Weights of a small mixture-of-experts language model, trained from scratch on English Wikipedia.
Training: 505M tokens, 4221 steps.
Below are experts of layer 3 (counted from 0) of a mixture-of-experts language model. Rows are named router (the router's row for the expert), gate (a neuron's input weights, with its number), up (a neuron's input weights, with its number), down (a neuron's output weights, with its number) and show model dimensions 0-191. Each number is 500 + 50 x the weight over its row's rms, rounded and kept within 0 to 999. Numbers have three digits each.
Before each expert's rows: a language model's description of what the expert responds to. This comes from a sample of Wikipedia text that the model never trained on.

# expert 58
Description: Commas and dashes between set scores in tennis results tables, as in 6–3, 5–7, plus pipes after numbers in sports tables.
router:483414487518369516516571488500494508402479615420504523552543442520481471545559506511499490579414520490538537574531438474550450500489532464398502568496534571456572502477570525424608391453510533584541539443496608493521552461502509402543432545438496534488465480442530517448454483457523561535454482522458532556488524600503485488525460461509546492566542473479522420435573468520477421444457508564483439479470514509458496415558489490453542472509471553407535475544487561593495541610502596538527497367491592482421665498590537475504493541506492522544496514513503470527555505546549473519
gate1:456470451411457581556593460461500435478483569587501601527502413486554421470550564488441489541519460463481523508533531474428447425692518426469460451485502430449477490549592544463468476539551460602547527480421562504488523452440519499478397534520535495505485462532524533473557423491493593508465530516524507527423524489538493578519475498470515537501525454535515534436523442421555463499493515511483562542488565544548530435477509518521441394477504559596488569505535528540488389533491621553549573513491456524408529424491544458398485481444536408542487394491436423449451514484523519555
up1:434520524487592439526480497528547536598536426514540491449631531553457468401535489516576472481475483461511476491537505573478539571462442380483477477450496497468478486486443395530557535470516491446403508555650499491512458495574486512558531476490472516584557503454548455702512510545512480475511509521521447461423377484487565465471551496551501398424506598519543541546478532563503533533516510468481496506542500539507438525536563462497556615492493494461503437476357432461587492462487507527494496516497356509515487534493539615525489484518529546472543464461510448603503494465472492547
down1:484460526526476478520502492422453436472450486515605461516577554570399456431604449487494517566465499444597506555507553533410500475515540472478528563491470486557423479567488538419537565479520386474517596465471491400511436531598524525532536522460411512526441486540463453573520506471495538473512502589534563436574482454487578464502462504503423537470558518530507484467481544581460473515533453554497543504408450546536558597579607444539516432434502455555518527454452514459403494449425500508415446594592409543473512460445466433560501476534453492448545470505429604517474560568549528526

# expert 46
Description: En dashes, hyphens and minus signs between numbers in ranges, measurements and ISBNs, such as 8–10 mm, 11–16 km2, −9.8.
router:448517500501466498504571453456575560370509553486551518549539433577520542500572491521539509585427480453488531605562396439491390523536498414430422507437536508442467478504579564409554440481508573552467549439541547513519539428509476441498481493446507529422526449429469543482464474459557583546485464498488533558501506506495511464481450515528563476565574431564467455448584496528457435487507515523475538475530489544538509437549474529455491414494471504475489432460484545590503576620543632548485494450512518520463623496530601540475429594492468540555451444588546529531587493547413514533
gate1:494506488492449462509489508546497430528531532500512537477508391509547435512640474442484508529483484539489623571500555483424466477431469431553537524464410570457537543534462555586597419471475567538500526563477502528483526519482438453493501489555388511505536521390454547372464404449416524551482475531482527485590551496354399445447428490542467472477465527412511478596504485550439500552467444497403524499484531513459426469533556461553485489603548466415431501477534508499500519506510429555475521502474506460484480496560477569570605516530483414602536548530515409538524569519530516471
up1:577525405426504510539505505486503504546586548472468450506458459553455473537562556442466515498437435540556559604506531510535466493496478417518514486496457476466514514540434517518587494446504566661479535497453453519530527541554363491519595325561469482521523508414461477429448478448514501548557469453493489553515519532502389481451513502532423457518487493419527418502514511502533513584477502485441476436470572479381491474484560523543510445593526410483471522452580502549498553445524619512466518529491529459511540487596547531505552525602530406499481527539653456556508498545543497460
down1:544533472486431554523495510491442521508497469461473486520446485467522478513509558461439507564499471543463503545626488579475510482501535495489631531434524445445530465557464518487544442366489521545446537420549505534378557466557486440562458466561476541458556514544498507474449486478536446518489463534589497465489538424502572505514474507442530424384488659480542501468470550450559315495518477413484537554513530510513438496605558471476384442517495547527512477561504505446480464535570522542518611563450502492488604363514503523438498530503455393509597490569490482505481471548492467523

# expert 57
Description: First names and name pieces like David, Santa, Madon-na, and the preposition in fixed phrases like due to, verge of.
router:447409466556424430451623451535624521373498566456564562544517438508470481565560514506416444528443549427507539564549508456494425515541545425402467552488529573446535448491486539485596448517537564548482523482484522466449589430451443456528478477479495563438452435410450589486459484518564599488435507518511539561489549539521503454580457434560566489528562448514514441463538502446463404477484471574492565545480573543485467419591457500478541497531473518430507442533492480519474541586494575519552470413554565497425582465589545434521511525511419541514490526506495523515513525565477466491
gate3:529398461515481493479561456459487527465540511524515494537431467513561491457506463531531462469530547498407521458543514430401444542506517469459489544457480657364569487424462521512532442570505494456499517468542427519496374453545511496435535455497516504468568444475479485504482457516551523466450497474507517506504590520513563470509522500562495428686567485498477418549463457535526470479478451529535485572497515385455508490493499452489635344385493545495392457470495523548473534484423528522465500505539537432409605512475459557556507559442526529484445498603480437483507505530411507440
up3:530544462437500481571489488522493448506520506529498483482505502512518517439494496489601485565490449520486495467538530456407564523481564495536469501442521469445480574564467419507559468601574554490492529627568478464607551492508465498443580605496450498541559573425489498473444501432465499459569467434418588479583525438414545512556521531555552536539552553511439568503538484436466507559501445448496592492497589479536489503525487562489604439563522385435481560517452444509499437614511491501488476518400515471393477570536500478527486488491520505559597656468453626484437454514555511488
down3:484500522548461482513486464468516589454548546506522495470552431518507517447506554474553455497481542555450530507497366578489463488481534444455573513472553436447475551598381571431469496444497521509547449494499537510481490504460441358540455487518388531525459567546541489458540543384474536554478562518446567482462527542513557489567481573518512450518529554513504536538417465524456438520560579496583460532518541477466553494491433423437489442475553460412402528484392548445573516460546464449461494483614444541510536530476445420460477587451520458623448582352539516478496526500547436483

# expert 10
Description: Commas, colons and pipes in album track listings, personnel credits and song durations, plus role words such as vocals, guitar, actor.
router:489396461539434489393585505531534547402468585480576537512542410492443537485523453560459513571424591474511540556515528477521503470546563466449504521469505616420523485495537501445642483552449527514528493431522538458410555425505479473532483477498487546442477455447504565542426488539540605446486518511513511513450552542490518434530478453598592456563579459534528470431496533530505391479436476535473496471493546538502446387577532489485558496516512536512583443580470505536498572596508569617535433388527540435460569525541572479472512523574450581470489514518498494537515477558466568523
gate1:478497492495510495559498424509516559451512460430517514476564472518523505504519446497402574598449506526482492495525465556528517518499551478442438516445404532486579437574583507532466583447526520471506547504585468509472529451481504536464511431477553531479555452462532483460571470517472618525402531531554634542468472510392497494474457499538514474556557600535482455521400527472469439478457491473554509550525537564591459557507497495409507493432487455506548486469533546439611460556459478484475531519515594467554525588512722491454569422500468604442591491420525466481533445472483427554
up1:523536559569494496543480415473482535423436530504554508560491480498514476516544561560452499608510515576405475509606504507626484508601530483423480480586446547405508484513572541595539494493566460595554482570651462505527499591567486582464482501548521561500516467528487469503465537491539520576427455579476432604477450489516528494466460441496558494601520612511463429462546453528461509481436405459528431530476585549518476480535514526447421530468451579459563480489527514523514520642568449584517506473521523497521527450431531534550542484553509515511527476412508423521508594506469521497
down1:558453486530501496506458581491470501475562585486505428501487517483522541446509544627448535550587499479502420438523513522526451571454558472482453458489503588420584554487477428488503456513454432515514518481426498476406447388492575552461455485495491516551545588525551471464499573607473520419496523532505615535485454419517529505508439491487491499590489495492463513591496469499506404541472328432399483564471471588482620594488569512497454513439520533485520480576461494444465473580474489531472488476471486484576426506464644489499589502428467510463543501476469524521428584561529551492